From a checkpoint of a small mixture-of-experts model trained on Wikipedia: a sigmoid router.
Below are experts of layer 3 (counted from 0) of a mixture-of-experts language model. Rows are named router (the router's row for the expert), gate (a neuron's input weights, with its number), up (a neuron's input weights, with its number) and show model dimensions 0-191. Each number is 500 + 40 x the weight over its row's rms, rounded and kept within 0 to 999. Numbers have three digits each.
Before each expert's rows: a language model's description of what the expert responds to. This comes from a sample of Wikipedia text that the model never trained on.

# expert 3
What it handles: Commas between clauses or list items, and auxiliary or copular verbs after a subject: was, is, were, had, he.
router:458480574478582465482573529468513500529495481515489446479546454502466468487469417463485538468484440485589518468503455475419513507482423510535508529478552566493473522502460536644483476504480492490540474479554500454525517539556475425499481547493490529513416516523556508523604522492486481555553551537555439457442463493533492438493517527476567492514545488463467488467453470487443522490467527531512499519532478555578533502545449483575478495526526489525474506504445562436488535520508433477478469499499514507433520458472487484434533420532476586531475475491420564475507415466530478490
gate2:443544521481469445506504475541515481546525523459491472503531456499427436476578525547471481531522445554552472526459502465458566548481449519434492585466425509403536524512488488508463450510550512548464585520535508542533463431535495499519506508472480535445445522539502496486470531550554524487452490419492582540448499463426463517527607433474532441521435498494534541461507463480500495511492533457462524478493562473544413515505523473525541514497499518549480500504464461445502567430468453510484495528482455551505482413513467537498482423514508571482529463516507620518524510472573525499
up2:556473528521555527597515478456515472489441527522522536444427441506519515524459463570479516493465531473516489494533447504547502517488480486479463482522450548391514526512491464589496475486518443488490532529523470465505442552497521520513455522567419493459519554505496494556556518557452591520573461525462544460536538446513516542583543423554557481487452463524498489489453538482447405484469522519485439530512571552510535496486484502504533529534473512472528483488539541424497506522548584465487458504494482517466590454441442537461550527488522439497455518543468461511533549574429565482
gate3:588573548472510476488490494543523431518462546471403534506556474502462521472535526546431486416484498501438556537484523512515461475581460511474519546504476523525553567516432473607528463540537493489480505542516443442534498517509471477504404522425475562498474510504555559505474449486515507445478544572529462498478479472507459483441504487487550495525520454451491489472545450519450520534592480519480505517500564563568446552471527409454453454532503512554458508485469533526530588519457438424446515507485498510418551466466454493491449481457489516537453539507507522490538526521527441502
up3:480496446508429579469502508550500490570550518510612525467464439519500508529532484485493529549486514483516448438483463574480502465476471546531519510494521544481446509545501569492499437523565449509496516472495483474428476505459555565551489515541528575529558456400496389527525512499495499534518424461490494486500458540608471561551547497537503505557403563479512490500487456474558594459411586524488485449486527509468564448500461515495517543463517516506498457490525483476491510474444478556535508543506453447511463470501554480485506495529445476554469540443463502438456440528502497514

# expert 1
What it handles: Articles and determiners like the, a, an, plus past-participle endings and common words after was or of: Decommissioned, released, known.
router:504501546520464417505514482470555562518440471524421468500496548549517479499508465495491445550459514469486500601502455555462560536578555499457460481482458406502482423478410531476518473517390534500451581473568527505487478452467476523509556509503534554569506484453480490532459463491505517533523474516543452487518511445427568461471511554454493556491500508529546478462508540530482535507404516499478588507485491470597507481506512505464504491526485544507547524481555515525472582500541515533515505534469389492453568483459581525467540501476579488432546487502524496470546477523527485505
gate2:565470473433454487514428495501509480554485462455511509452487512509481450535476486546507514543507488540554422569522475509503453500552543514478461526490407499431519483478479543487580525491463522526505509483455481479502496587511542479529486540537415511455539508503562502464460521477471506495477491587546495444477460442457488501489513489552458461448421482571492514407588591501506543546443472475595532478518570475511513556520463485501514523515510529503530487441537508489613542543501544401488392607501489562538539479508511515505527504485492532513463485435544493481489516514458462542
up2:433466495450467527564477513569505475492484491555529461488516514501486415502627527493506498487537529518513479512513552549573505473469526515500480490507434488559513551501454450487474469468486462501522495522573517478458441569423509401546518487465517501558472526522506471475476441464483517447517520453472497529558452478509505508535470468561564485496443521513508543530536465550558498487525613521446510512491494572519485440508546454521493438511580462478533523411513449526492412496506489510538494412503516431544469496462481502503425554556467440463511500460483529379452474515436488440
gate3:482487565506526549525509508492527497545478469540545526508473473526424480439506548493427485523500528552498537497455603482501595515482500488523498498473531434517534573546464489473481480536472506605486556533464519527465527462439514492557463470475492430517548501535475515503546479495464418503502529448532514561519484524505440429434474457540501529518476505492572553549495546525544481497474540483490552442583533512545435531434461531429530574523470473503575452415377532452519536591502504491462497575472475452508544510490504529508542482495512461504473529452481485574502469469570512446
up3:545507497510476568428489416485529491496529503488544533514511481499481492502539482519493466542496534453445471481461532504509440452560578613550456468493486415495479540467398437540477469567534441451470519517549548519504492520479476499485430473468446482439462446572486494517545462507517454556471446538499545551440461537509460544540517579518505563520470583495523552525460540511523492507526533484479498601523473519491472481488448555479510510474571456530539505434508461523487534507436484490540547500459533450453458549510538535435439482431507490484417502541544490524506544424573462472

# expert 7
What it handles: Letter-cluster pieces inside foreign personal and place names, such as Sarajevo, Khuzestan, Jayaram, plus place nouns like City, River, County.
router:468558525475513508441534458499546561466467487574478475474446555518455482487495464455506509431453470508464540528495433588547523522448495524490486495531435546541465344514469483513521501513546524531420492476532509467482484535531609475536482478496569498502530486502496445437369440493516509490524466492535496505600534390554487445504481570465506542481518571554519506413458536465526479533515523435482543497520516497512469513498583527522463470478522518557544466442535516539482520561514559468488510545551500537520518494468520516544495468453534535481520480504481456543523530475525564520
gate2:468478557531532574537545422495515512575481454475481414495521451522462482558479484517478431480533533490506536495503516489620450538413514497522504498489529444509418461461502476543499432440505536540414447511480504432539501546443550499504486553524514484496447432505555469519471555524461564403448531441523468454469531479506501448433489498471477481500496532482498510483500490465458472486459477533523495446457398527473529550518481468465395428491463500556461463571539461535510495549532463491509477509500555523497526481516476487441533506567509522558530517480434493538545543530587522557
up2:449488534502477543546464557455518485488470472508498539472583468490508585416522460503503492536503521548483528520470456411519488437569475457484513484512477506434518475568548533454489483519505458547585471529414470486465512383458487568444490490515485531489539500449514533499518524566572430540471470514458556481480507507549552587477501429495476567470497487498570485495550450498498488497480486525516497495560516459550475504480506547604595460541479532497514506522494534451548543503450568513520518531555495478504558454501478458528542454470409513477456450493478485597474488541453532440
gate3:486465393531507473489475528448436538534521440496496585528465486504549493474493505487492501469582527514488471589463493552403529554507517467518509493528475463537498504540509509475505482500502462570440473495501503521390472503509487460578588430469525464534568448570481452481520495496528476508463467503438578457458568500545508528523455481481467505395477456562459523493500486537463447505506487508461484549445511493582536562504483455504466522573502472542497467468539494480596593494454479517589496493508510496524535527512513530514521487501496521459508468451538497506480440444625466456
up3:487519436448540529519442473510476463559573498465521476459546469476480464481531495515571592500488534558513492574512495516490451537426539497518482473550487546454485476508490533525509544487475524582523513461400542492535521492481549473541410413502478513542547466409561533500452497401583524521477502454451476570484461520464519482481519504458541541473486438458497464534538483461496607487464538463458558527509467496498511474529550534459517483415523523493524422443503550496453473518505460473528534517525464500508452452485522474427454470512494470447530525406492428570445549531498527494